Weights of a small mixture-of-experts language model, trained from scratch on English Wikipedia: width 128, 8 picks a token.
Below are experts of layer 2 (counted from 0) of a mixture-of-experts language model. Rows are named router (the router's row for the expert), gate (a neuron's input weights, with its number), up (a neuron's input weights, with its number), down (a neuron's output weights, with its number) and show model dimensions 0-127. Each number is 128 + 24 x the weight over its row's rms, rounded and kept within 0 to 255. Numbers have three digits each.
After each expert's rows: "gets" lists some tokens that make up at least twice as much of what it gets as of all text. This comes from a sample of Wikipedia text that the model never trained on. Tokens count by the router's weight.

# expert 123
router:106172155138129164187124114158116178159111122081141132132147147136161108120112123118117120178144157159099108117127135145125107147148111176137134107113084136131122140146109136119113190130094136119108117108118127125130136117191099142104117148159124079106056136118144142105147126110141103146114131113120151122097126126152144123131124111089156130130139185136140138188129078101146123146142
gate0:081113113143101146134144144088089153139092139089113133148136142138131158096100108080126113120126137156102124107113147139152123145153067112120165182158105160146102121133108116101074155109143102131128149122137144115156138117120134130158104136139110114113079118140129086119108151100111147121142129128182146124155147161101143116103131166091117131137129108144131122142131094105171207160130
up0:130124124129082160128102136117092096125097107114112121137137103142100098118108106130155114079121138139091097124135123137153167108141159153125121138140152152122155082092119095157157106136128123092112133114114134111132153120072133122112112110150191141140152142149072128127101104178141175135173128120134163157137091107159159146101098141138074140134121132159091119148095144145145142163105
down0:112168133139137095100134121183157142170127110165105131112146159106148142105082167132118113104140115124160143103123129163151086118131134139103115150139137137165103152139098142091087154165106150111169094114137154105115130084124161129118125131132194156126101120052089110157123136169127137130154151135132130126156096145100124136132141159133113109086126113130126101144109127097125171122143
gate1:100112116121093134133109135110188133123137160116159128175079113105103134119147150146121100162142089108130110168125125100103109145125122121097121127128136123108145138176125149101130160088135097102116104116115118131152161079152129144177101122173147065114098124097143109176113094121128154153130109119169143138127083085139120099096133147124113143078165137139104136119103115146098118119136
up1:160131144133126172110115131124133109114141150061107123149087125134107103177148140136142133148166147119121126138120127131155148115123157163174074150116134078118155144088148092100078137122116144120152127085077095113116161124109118154102093098103114132137107096168111164116145128129160132157131158112097145107127153138112129130152104106144163131132131124132135112149085120131123166067100
down1:138108151125116158078120137186104144133133105106178129118131175133149116136105132150133127120131109114155100167095102117099148114131154131118104133091152121089131112108066134069112122163166087135135147094131119143118073146149130143133133174141183117160134137159090099135113127124119132167130149147158135137140170132165128165141099120102140126103101124125166159112127091111127120142158
gate2:139171124132086121125118181097105154172120119152115120171156170127121113108099138124138133174100178136154153133137099142144146124141144116159128152144155134142139150103134160136133133100088129141060129145160151129080143096133177117120143072121162113136111162107153129149124155161136143174136117118133141138131117095095097165135147117101133149118133133108102113139125176152120162147092
up2:094105097103125113142129093103167166105085144129145117155162121091096120103117137165103135109113145132144097139102110107154141095154108159114122128127140168090169154131090154119112132167150101090086122146160101151129127134092140127142151124132080121154134112077114094134115132161138085115149147178134122163117150128116146138105135117148089159100104122123125158141187127133108116137164
down2:127176124144191117117104156146083147149115140132113171143135084151112141101079138128126097133138129128079133155088144128101121132134118142149117114116105128105132191141119117183147144157094173119093180089130121160116110131160142118100097163158130138102107160116113144155183107136124139134105126116104097113136161105141095137117121160129113090149125123111168134121103124119124155143106
gate3:120126155126124118144143133127117127143095113123128089133115143102126151170114124102095131108125124163121142112136112140164131122070174165153116097175139173110185169125138166089151119141124129138147149102134107138127108079149104132157101113177116096112110158096103087112102131109166097133100121125172120152124134099129061161125135113104109147125095156164126107123138094103132106127148
up3:098121154121167119152140130143167137133124127162138154131118091152140106119117159145132169132159168111109139150118129110139121165184105141172155148128110152143114113132149136137176098120121093101103130133141148159096125097137125115130108122154122109127154157136142101183129132115104151170094120100189180131167150102119098181123088122098120159114114157140164139108144118130153102082141
down3:143137140104123116151110091137119097145133116126089094091129142117110130110116139155149107126110165128124131137147108145081062188158104135154116160131141137135098120163150130151131103115150109137124124126115128156153141143140146160130092142100114107146150131155126069097098154138070096136201131126093123131126150166119146166179112128128128104132161158141145102119092144082162124128145
gate4:117148113115139175131133129088151143113119137158149113152144147132108142150121093183141110135107107147109127144157103120140146169147111137137156146153143086137133105152139156156157130086127150120133145167157119086166154111158107112127146131118157135139157149105116126148118090120128127146149148154142108154177169136102054101154092105101157117107148128135159147161092118183119084103146
up4:159170123111107125143135141144107149135142097114136131138123101156138131123128126081193130167152170121125122112128146136106114109139107159156100162115143141138146120115152125154140113093127143164136083120103125121092091115142117088097123165152149134104108151127101129080078135133152123068109126149080128134079184111076112124123120122134123155154112135158098116161113185125141124137109
down4:101107127075119125144166113150137125104123139115149121140154107105121184134184115147133116108154127159111164150121115094137135142087139081097124149135154115138143124083127128115087096129148126137124127152130109140126153137116143123125200132034116134123074141115113164154105135159142164104137120153137125093143112084131142073132115112107113122115132100118124131151129142104162119100120
gets: "0", "1", "9", "–", "st", "ter"

# expert 58
router:122156103176135109110093166146142150148158182131134135120185129141155093144130117154122138117105146130112130128112122137095150117154166146108149136121147147135158095118171116132156127087091129134121104131156108192143104138119136160101163105102120126148147138139117145136141156145139131099103088114103152106166149148143101141149156202145156103125134133164116072133164143151142101132149
gate0:122140155147126113119105153135120127102140095124121150142146137139063177137122162130121100097151084097109144135137135098085087174125153103084115101119145103116130117123158138161148104127090170153129139135089145124118143120136120149108108114111167133138148128180137116137087091177099125134145141084083092114118122137141106135141112101149109089122156158107119068129171147111111115120123
up0:122157144153114120116098140147110139140117161142133124165119127136115077086118111132114136107155113151120136113105131101136135156178142111118146129134123198100080124100123068174152091130165120143136096153121145102127126128115124149090109127157098138123124153111130099143116140128145078131177120126152138175107095104083124124146141116121144103110133149113159116193104096114177133142164
down0:109115153125098112134124131056139105119110125094128123118142088124140157155117109139139126121148139117147129176099074106116112135114141147125145055103163106102128083112123132177105118098160126120113147145101138108073133135139113133150108131138175123135138121106105092126079112153105091087151089149107140159087146140121094138120112119125103105141119126120124186134127128076130115117097
gate1:100116122137119098130131107094120127119102177126143123117109134123147121161175125130114137121138126112147130089136096138127141119114098131086144139130131106178111131081120139124112139109172095114119113081113115173101091104075126196158156144177165107158180141112134126099134103162079135097114128109107134131126112150168169155146133138113116106154147083131130156126107093139117108108147
up1:190113146109121120119098144128160137134130126103114143107112109140091166132127103144156073147163138167118148134091127142135172158119126094136121127142138113144129101141124136112130128161111115103136104148111142143095093232102121152102174128121156147130158098145128153151155138101160118127130149146148109129128175136132116125166122120088145125151157088129150092136146129109175165130113
down1:108118139142156118130133130143060118105130089146127149138150123107160143164110161141134121141121086162101134118104132116136151101153129110162144087112114122118127113191106132154092116120153123136127123133144126075167141153165148054137118118093108139086084127117115103128128108128143169151139128157100124099120095120084116108134121163159171118138103118112129094127179165138115087124126
gate2:105174138117101146110122113123113146139126145141128127125124056128136114133113134161073097133122116081130084130121113166132128125102117153127152108130148173144139143152154113134111132151118119101092130131094113176134111113131157118133136111125122101155123131124098144144133145112137109155167170160109128181131082153195121134154157159133143163156118117120121120189174082085158140120123
up2:168090137123107129119163106128156142143069168146122104124119081140133133111112123186144147121137147188147134135148115071158129114118185081108144124158121111136118149096133149169150114122148135169124162136137142134135115111155130114115135140141138159131131132152119085125194104130144140124136147115115125108105132116190151107133111150156168145134132086129125112128168168166153114147134
down2:148147162115109122114107148132150117138112115118149109141115167110199161108140113132128105135126143126167099144109126118142143146160174079109094134122139135114164140124123109112158112146161100186112093119143116126145124102162150091113166154130124136167121144126133103138129150119134129137058154119156135160132160115132130130118076161192170102136141084146138092126151150160097117133146
gate3:150152130151146099174152150174143165096131136144149104116087100102134113144142137115134137120109139148165169125124126093100113132132129097128133113138117118140128121137144140128132171157130138079166096115102134135069134121170134148110172087134194140113170132131066097119090139154125114084161103109123118105148106092158075138121117108143162104110116149135131127120131119127085143148126
up3:072134095118147124125106159118088105135131124170136141139140127168123130119133157112113089116123104116083150140068123154090164111119118117122145150137102192137163166146118167077124135131107105131116169112141089171128137073089116127141100128123108135123121128140133147121122123163151108098118133105114165140129170112078134094133118170136124152118141131115119155185115159107128104112138
down3:156114106122156118078169162083106102146101147172136127139159112167114124116106114130124064108128118114101138128140124147174187111111152125115138140127119145127132128127105107131136118137144123137129120107130123118185178151090142118160084136107129138146141119138130124119096134146151128135087137151109161175078148145117182120155166132138116152147103068152093131105138149116144089137101
gate4:122139148125150137127113191106122139134157127095127130097168089146087127097133139150106092120141095123136113137126143127118134155121128158120125129122124140126126180140116120105131153160163172122117130132160108119190154121107130164101125136132128131137135126149160113130174143164107102151151147052115108150146206140134122111144111135106137083119178152129157058127112131120149112120145
up4:133136155152138098176110065115138135116102096116126167138152122134156112120099166149140114110143126155134073102121145109155145137141091143131141124092086091125104160126112118145166095171140127117146096160152127106154153125137134122148122110111136092125098121122164164153119123135142131156082150140121134064152093162091131174143163117078161129124137104135120121110147121094141098122151
down4:140115137155145186094116145136118096163127118122149157133117089099074106147171134107140103122114118174165137137128135178116164170124163135142145116127147122140118128076119127128132108100132124108105151146164130121119100133112151109125154136167125154139136101079135156115166110136117138156148166131130149124101147113113184142104050148166115115150128197113136148117140135138125131123130
gets: ",", ")", ";", "–", " –", ":"

# expert 82
router:111101124161141155099106097153135102151141107145158163087116149113115156142104142148118146100100128141159083167141103077103149108105109116149115148134145153146156152137130150115163129132140139114151157120179142114109187134150167143170130108140106162167152101151145082112097130161132129177151128120112144120121105110168127115167124102120116124131098122097147121083181146113122156141118
gate0:131127123120121150142129131162114134178087140124113134116124145102081136059089141107141123133132141110121146144131128114093109104156132069161121142122132130152152142139129126103130138134133147061143120150162149151133124146176117146128135124118183154075102123126118121113139119155167105167114144136085125143124124101110156159155130158145146118148150088153103068189144143123117131105172
up0:145105146135138117127133123119126125152139135123126127123068164104126081111166093118133091150152178131083147151120102145095108141116163132129119098111130150110115115139095163167092195142116103108153146134131141068123103123120131129158119156112125191127066098131142134105112092089146143146157117134143129154119111119103160131091123107119115132135069121157127117108144165109117106124139
down0:130125121185151084129121125112152134096112091103146115099119125108165124130134120115121124125082139125120117155107103099124139176120136162160125129121140123116117125111097125110124104122135100157137155107145159126114157127102156137187115123149080120170166135119116154139154127090086152142140108137110094117112196112151113081130123113101147107164116080121125147130202113074109137126142
gate1:102126113130105172149133153157130154090107167107127092140145141157109174100147139146147113141127096149095062116138088139145119136099180162124117139153111143135126129099146148142138139112160137116099151093100169118135114127125123092123180123119189125125160114141149101123147116130128124111143134134126115139087139109119087159126142130095112133130179094119129198097089090122158133113130
up1:154132110083117117106131082083148162138168089134111143137136122100138120082110146108102149125136086129125128163099091140103130139085083159170125122132132114116105182120122150107188084137106134114132095129112091138133169088134145118105156124138127081154188110125140114099162126101117111136152136126104114152124132138084147111110088119119091126134108151127146120115127138095107104150153
down1:112144124144091086082113102118144145162198145132132139078039131124113120124102130099113120144169112129149121130161113112132095121119095091158172087098154115169143092118192129104121113152119133124148155124117112142135119082081120127122150103144132140116123124112177148114151137115130142114118140109138121136136153153104117101114145124142124157108157110105121107126174130117118098137103
gate2:120152141152126118057122105134130106124155140126112100119099117098091150147108133134079149093107110136149147127102162111132142089095124158104126130164110103144149142127142053097130109119107160128164168194101163166092115091129143121182131128126123153095137120175137124119109146156109128109144122122143098114145089140139121147141137141123135160121121094113147131089108113107114108169133
up2:169070159126119144122163125163132101084157164115136131135131135155117192166170139123166145155117120114215091120107140104128111173138167102103110125121138102096116130166120102098122151111107113150137155116145135094124104111131136100152155139116149129145150120132126113137072123141120112138116172133125150135136092101144169122140132116132130130115164167098146132112167115111147131157127
down2:123198110144152143137100154113132135119122128120119088114114083123115094100105109151094142103114164116099136120107146085117145085155118149168119138125101111182166113128123132161143151146156166106118117166124104113139153139134102137142069100131119109122123144077146164116119164111159152112129092079135091114126152134110135145108137138174153128170127127130098099109107145148107133093100
gate3:127135103158148138118130154157167160122106166127098116142130133119163145142095129180102087125098127090101133138149127135112088101100148163162106133129158104107154166143153132107157140146086123122147143120177157138089105084170116106094104153118127113157132132136141146130124096114135133164121125165149147188102134160175105135125132144134156105091146154107140157125171127158145153158140
up3:122155137117133126113133157144190145107149128182138156081160126132135132103115126108130176093112137084164144156130097189145133155128129128105072145124104124089096102125116097081161127138118135158141125128130122161111112119135146104145136113148174151106149158181136108142124154154102107141148131108128141137157100117150085118127130100166128105077147145141157143132144144126128078101122
down3:152137167120121152096161109098113100146085124146100134105103084097123112125116193107166120109099163154162117130089120130083152114092129115138153172103134137183159146094104104094105130119121163110132122142166113111132144079120142101097113130167130112106130098136142168084097129144110128121131135135117130123106103092088135104108136141136126174139132103127128114156121157131122172159137
gate4:115112115125094113108146114112137105121130135139165111112160117150108126081137168127165152105168096120199068152115103058100139167183108128126157142123125113139130101145124144116120116121152149124136099137111115115138203131130148128160143090145113147140125127136141120126147151137096126160143141110137137117139158120125073135141124109145098103113110126101150113125166116124055122146114
up4:137117121116085153102150138066120118113102114139139131133111131134114211121138097123109146156088148148138098102139098132100137115101127088119129138137143089138152106135089124101130148135097141081130163137174168170108124125105138154126137106090113139157140119113145114142135172152150079141120120140111153112126125177193144104118106138122143091130145099121129130105139087136122166157099
down4:136149102108130138142149103120138180132108138136100097189151132116142106131135148156134123109140157104111114106118128142114122080132134111114116104126121114111151094100156116160127116100149152124138122136130136085145081144142158103125095126149140154163105196149074113149099142134121154133126127099158114169095126089151139148101132140180117142142151142198137116138081119152140166082111
gets: "0", "8", "1", "7", "6", "5"

# expert 101
router:102131118152159106146107092141138105136170097124170151135133176101130120147126108172124166105102107138129083137158102088112163114114114147110102116109118147169150153133117075117177167139112151107142142094158137146130167147125133110129117094126099136159151106164148113117103125146138144115154111092128169110092105120150126122144139123125130117116082118086161120068104096115095149113101
gate0:152121126157095136125086155140126126131135188178107116114121098124064113178097117154114152129130155124120129099117144123151162133114105062123116136141120123105126109151127124101113088104143133127109136146087144089103150165107105138124091132130105147134121131079147149147106159165138113102121099131140155109133163135118126121113094089150130082126171086109119124132158099155179155154133
up0:117133134124091161081161159162091107134118101146139106140134116137129140081132152146165111118116135152146135137180126142136138149134151128127170123144136111130148099119121085192141112095143132174140150113122136148136127154113126128173130191156182161097176139131103142127131119162126123173124123160138111117127165095111138144132134152098114137156146074152182118100122120101116094144127
down0:127120153107112121101131151168087123132131129160146090124174068130140120076090096139147120084134126187120144161107149139106168155118113067133117130120112133091133116127074100126131104150164128131127167131122138126115111143165104121190124162126155124130098134130123134139118101137153145125159168116133131138165109095103158086121094134147094152153117139164138129115136137127130152158159
gate1:111115121121141170122129151107127144120119126172153154167116187098113163149156139090144142164118149131169093080112131107160116134142166130111133113145095142169127131144148128116103158116096094141132152137143078125161143120084106110154090126096142121151094148085132170115072098124087161109115089133097137125150099093101123107148151134103116158133137130122136107108109105123127144112101
up1:139147129159114030137097149122137134123110098121108132113147121147128116157114130115146115123117147114150134100129165150140122151143122123124106092093127137151135116122123131154118122112159123121133118079162128126123115168131145154128145166122116121118171156130131106118121172130144126117129076159034113152136150092124160083128120109102142142179175115139146134112079158153085138112138
down1:097184167133143094129114152119145153121107115119115141117129150085127127098052122174121114152140129140128104133118133144153134125119089124060101142115113145111136135104101151141136114170088133145118154137148108133087111113121150133135113131111171125087147112114097105122132117098118144130147152095130134123170093175116152110126114131209141116142132120142066127139127105157114099136094
gate2:136128164146128112124107102108111120143133168128137130130126075113093121104163100133083153112127136111133131109063159085135117133129096124141152092132101135149141123086124110107164104129102093122117154096123117143107104130183084101122146173141123130143157129156135137122168110133124103119168097101161103103115143180094150131122084116137097115092137122105168142079133175137138137139153
up2:115117154101127110137090210113117143130117117111122106144124165156101186144096134114190139132097146134085164129123132145115125119096147120122091102146108132117141125166137145134122118123097139112124121099116166101147126158137139152131169134124118102173115123139137118153156138107179128084106123105122150082127097125163095162100112177106155182173125146131129119107116128139130096142139
down2:108135141094125097138141111146181122154143118124136139092098133122112125152154206168122115099083139174131108123150122073100140134108131144117142068151164129111148144127138130117130136114124176128104094115147136133150142122138155101133100118122140153078144071118173086129132119180128128080140119107103109126123112101133108166143146108103124106128121104086150160116168126109141134124122
gate3:168172143108148118137120163121126139122145096113128097131129136142142170074150094129105117113146121144134135144114172174159163137170109085155085137133132130140065151104119090124084122134095099128125102125123121168106126161084099136145133107163115097118137131161166171155150086106126096123102120148113116120144076144117155096133133125148106143129150116089094117128132131149102126158144
up3:145151110128147175124125128113183096108117124086123115112183156098120125098171133130134136104136147144190042138157144106122117149143143125137148128096163132106117121093098144123169104156182105128133138128170079142130126136139141114143150104163161121088156145112151103139149116121116139115149160123090118146133097119133091120116113105131128105126106130134154119078155115137117150114097
down3:113143127126096107075145101120104120140113125141083189126105114171102116118130138111125120142126114105181167090153134153115103150125145142124163120167117133124135171123135177116141114140120115161122133119132115165129131109107081125092167175141110150124146147099126100136130127111116131150130153188123132131153149125128160129159120164085115105085100166107127132127152138064173131163129
gate4:113161155182132141175159155162116125120109144114120133119116109145119146089110163135123143131120124162166151157130142152156158121106156132129126062153129104127118115142137121097086146142132128173107137149099162103175129143092139134138107119121161134069110113102087143119166108155165117140090140119168125125111154140149177102135112128124135153132078139091127107136146127120175138092154
up4:098150135104147131133117139137093146122119120144129162071184097158117106105145153129095136148078134140079112129140122155151109142171131159145149164138124120133108110122120121146144086113170147106147171142107106159131132118092114108110130152112114137160141161100191085145130163168128135143175145111105132116103124141124149163137166143071121100147172129156160097138119128119122139131151
down4:153124106126115165131106170141090114103106161149104109144121085149109128125126179091162127125161126141104149114128075136115130083161133137164103133189110148106129086140174171126084110114176134109136138149101174116110122158076118125139097159088134115088130133107085135138135158160134156141145134136146150113136120110111169108107108128154096153136122131131141156128126154137112141109129
gets: "0", "9", "1", "8", "2", "6"

# expert 83
router:117103130177132118188133147146102125138120117082166133097123107115154114151111111139169140125127142131113149138133140113127152106169078153161121129110160128157162159138152155112143176139136155087131128119144161167119132190150152131127084122114130127098066113152111137119117124127131135178147137129174134137089124124105147112156083099138122132133106181140121110115161112130124152135181
gate0:152093148142098109144173143127109075139135154118109110124094103120115077125152114163158082135151122100142132121147137117113137130114120101141138102092106118137129151160130099098113122162100144109140102137138143148156116083142135120117121147110134137091084145100078125113148126176170130122078109134177129156114130199104130126142123112146136102162108147160113100124172143102112132116175
up0:170136141077138161125145107137132117114152105138154141171119116093144084097074125175102139160155122124168113129132114130103138143137137090125103130146144111157117131172137100169141117149166123143142145099111116139110132097167112117095147129142145170134119136088177143150139165122147125125125180150120126104126173073104117143141139177113155094108117103126144159141080145140116150127154
down0:110139166133102159129100129195078101096123112136150124135124134132153095104143108133132092100150116102126138136106168103118120133110117101118146131124167110145177103117150108111112111166143127094185123119141141109088133125143154138074137131145181140135108128067113130084079145155116086108124170119092138122075144126118176136125111150142138141123148092137126136111124138104120149142128
gate1:147123143131181164105139125147180136103121109118131122104135118107102118038135118140084131135087141112099182133091104128138105117119143080104103138140122157145145109112143152141125135103127122074150166115133134146130143152128120139175137126125169129090124134134112121134118119164088120140151119140124128117114064094172066121156142140146150104129161127117108114146165100147135151139114
up1:086088132164152118132113142140144092123100114111110139149104165134108160144146106099157142122111140172123149168103133136138084121133130123160151145117078066127135107122205084130145124107126116121119122161124133111166134112110092141171135108112137118120149162080097144134077148104124124119139152095119119099119128103146094147144131128107125115130104168157164158145116091147132138081121
down1:110167117096141122119131051113116110149096121114130101163135141150087122115127118102133129139116141086087140117099172130148120096126102106148109164148165113148143113130150145141162145140148129086086127122142155161161098168134100101141138142143155138080146141128105139141136111148124141169119098096134130098155099114146127172131100065136142158113131170152123144127116124185112109123099
gate2:176109102102151146172133143174133141124179118139096103106150113092126169131156119160163132125163144114126113110122149160101140141148161132140188137098131133110139125145096133129131151116129098147125152141104143089119161130109144087055126128151156128127115174127144119187108095129121130128143131124133136115151113157121105117128152117120130153143112166146147169131116197146116103174143
up2:159152127125144136122137150129152129141118090184119148072153133120113152142085181115143106131114094125106115105176147130109144132108092110172140138113133096171166153126104109122113132104128105156136184132123147157158112143101159158154153139138135121092102145137159106114093105139167170165110137159127109103107122152139171147113104123103136155161162132175143138108125119090140101127155
down2:131156114099163127137133127154117114139131124134109151135122152103090113100151129116095114149152075092132102091149166154119124118138046127144108138116145086127128063117121121099109158133109152103098121094082102154133086123099130133164153075136147085111069104126148131111165088133141131139134140125116141133115123142118122143116121162133174139102154136121127154131095094143116086120128
gate3:102122120141144122152120148142129131148136123113106139161159105123149130102133119125122146153117124152085094111153083146145125121144151141131112182121138159089148145127162165109127192127107085080106095126085107077113138115146156132112090145111174098121084105144097141128104129124122158128127144133107172169123148158118075101128105117168124077139108126108105141123125090121097146106158
up3:090122134149121101089074093130139138139152127073141110116117114134132101118151126139174116127135149110135180151119148169154113125142139111126166155128125148103097119093152139159174088111123135169127169142114093103122147094165143135142192158163113115119143143168128091143115097114123111141139094131122113131095116140145162184128126152108097101120127117104123152125152161130118155161165
down3:152120149178138126129159146122129161105133135130150152138125132126121094153116172064137160116051166109117090123116131117134102130155151126157154127116101133121118109129140108110140132133120178146104133121111128154123153096148118113123118113089176125158123123143122079119140150159149116094109143106123128150095128102113131159128166104074117096125143098087106109110092074171103137099108
gate4:119147132161125143116105191121085127104139175065116150130125085151148087130087101118180125127141136122148174122145110138124133137116123109119152157103153110126134118125167143091091150097154160121131164106155112135111122166112107092107138134132140131088108154143115119112123138115110107158182147146128087167120156170111181119151135127116136116122164146112097131137149127114178158123127
up4:136119119167124164102148168062143159130119127117148154186110126168137112139099135136120147137104135121122107125097120098123092127102121110160126125119124116170152124144149085092083143114126139136148160161132132092142117126134115166089138135161121132119104140094191156161107136110153133145180120124154122146086138105114151115133110134165177143145141135103065170123116138108130157110117
down4:100157118111147151102132113082150131104137146137101141132091090120156096166073115166131164153104147118105112115113148125128149152094092110178177145058167156142140132134124132124106119102109164123153167126125135145122124112108149137128142124170135148117161094125139162150131083105142173104161127113106089167155120110148173149129140138152120106126126150099136136118141147125161122096144
gets: "0", "1", "9", "2", "8", "7"

# expert 61
router:143143121170132134153117199120125142156149158124143148126137139150147095141156117148066152120096162108119155159078115135109127166157147153095145160108142160150152131110146089139147105095094127135119136165146122174145106140113128158094167128111118125160128130151110153146135138146134138118129087121131162113152146151141123126109169177132138098137152123143113080148178134131133077136162
gate0:070087149116143104109114168119129125136163127127098125091138079155087070085111116125121153108107105169154121091111150149114113123125148166129128151093119115100142126133174137082137166145157107118133137136102112145122140123132124110124095142105121118085120139132141147128103099121100139149114125142161112141165123192161166110129094144115097123135149169109107109139119090177107143098123
up0:120136103158158124151105116120128142128140104170153111077159087120138152143109145142143123149093126128128099138117093150143127087149144113105153154139114108135150146152167132130144160168128116157161133143131131188073116183136137131115167098154140084100133141105132120120149140146116162104149133114121102094134100159118141149143129095114127124081133095151090108113169103117094156110064
down0:155152114134077124135114075158156190110143134099145135133108147104105146115131153153101177168115113132152143116156126138112119125125085100117138157128116103149152129087184155120148109121122141113125157110096124130105112175143094158107151089113101120124138166106110130144159121089150141106143104069147127124162101143126135149098137098109137106138152122149152141100176104113084143153123
gate1:174128119140129145115140110109049124159106153109113135110107157123149065108134161175115143116104115109121176144110142118107120183120138103135137144139157137143107102090164119112089131109124114106128111109143119165102100177115110117117151153135161099110131162123133129113155079144077138134146128162145117145163101133094127122150123119167119075154140148155129134142168124117099154119134
up1:119139144117137119081110093165158104120143110152149154105124132083152119132165150114145125145088133138124118095127116109128124149098115131140138140106145144126106084110130118090152114139122091125129099103138099099165153146112114129161089130150172111118132176076181129162175133093105133128130107113099178146137161084177113163142102090113157128095175141111155126124137122150142134130100
down1:154117129144123159143164113133078158105143177093098132112115123094106145107128164143127117146143088141083157160145101121127119161144153112196139130163145128154114131135151102105060156108127148132109115113142128136113093136127120124098160157099095108056100122146159134108126107139103117140138137139136104166148097126089115145115131152115122117116123148148182104123104147116098155136159
gate2:098141131131110101144119126142109143124145152190158121123112151112145144098162095172103117120142148098131129166122056106105126120148151090140145169163151156158188103106126141129164147117142102152154171128167138134088139144115109096095151117124122092106136120114098071079120150132106130135132102142113092098128141126151107117116117118137150131100107125163115185123130126160116124134113
up2:064132146102113154125135172150147135104169084089137125097145138123091106120105099151137120147104102146138125130142127170105116109147140111163123154134153120135095148082149079161153136158110129192085139144104103082146117132100117094151138116095126110093164115091135128125147125155148149124090108135137167108156089121130086133145068120113141130139132131137134160103152144128134137123139
down2:158131178090134085130118144160136110123136129129108095156117117177140122146095183111125112135178130120121178070131128066171150112134131110136138123155127114102156136154132135123111131133122172093098105126095115169141130111159178151109109138094113140131116160141136083136135128115158128139088147155093137162111156107075110113118153115123149126155115123114157097111114099119116121144152
gate3:122140140093131160132133133120156160141120125136158102137096126135139178138145124095142149120095114142126102170115129091151131155181170141111151118148124099125115140124157096149114118144119122123166123184080137137126084089170149082098156110138136146159127136140157190155118140123126120142111138154193146132092158148121110151126116139124162119130124089139109127167126107120070140114165
up3:122128131111090157090107145137113092125138118158125123091120157137121169139149107127177125142141133107104143105109103108145128132087145129115132077100138110173116143137109091135131132089114118150132167095148133144114147112136097132118128088143100137115145142158130078109145148146158156120086125140176138121127135106134170113114136187143104113075112096135127134108123108082202114109078
down3:135157142149119122110089140096085101096132117147105137152092152112083101115148160129121097122142130124118135143125083159112147117100116118175106112137094130125124126179121118130158111132124162136126119141144110158155089150148188107146132114085081114147141111091138162116098138062121164162106179116128148149140143142071147108138124162152131123132130130110129134091160088120148162125134
gate4:115131172160084106145116202119095104132148126177108139147102119132113152090158174110104106111137131119165078139141129143154126126137088116144127141154135134131120130092117139143081130141143113139148150116130125139088115154112146122111175140142125141151146096139138156097114166144123094184147158202126135137116130130123139106150150102160140154132125094103101109134112134083113146087135
up4:138124114119188161096132116130128145133149151104149125124116104130137117151113117098095115158090085107092131120061130129125115125142145122114125128121125139119134151160130108069116165129076117110160157103136134125150103105159130150120121137146123097139088101133128143155114091049112147118186130139188108115150119134147124095112129124087144129123132168108125106143135112178169133136159
down4:116106136118172122078140096076113161139198140124101137124146106151110097161132145155120104147152119137095124122088148138106083138108133141125141139133139122163128119121108141125075133149095120109141173128156146102125110139152095115140093138115144127123087119155108129181141118121105093152157158117158126125121095076134155103126116125142140131115125154140115175120152072133156152126186
gets: ",", " and", "0", "),", " in", ")"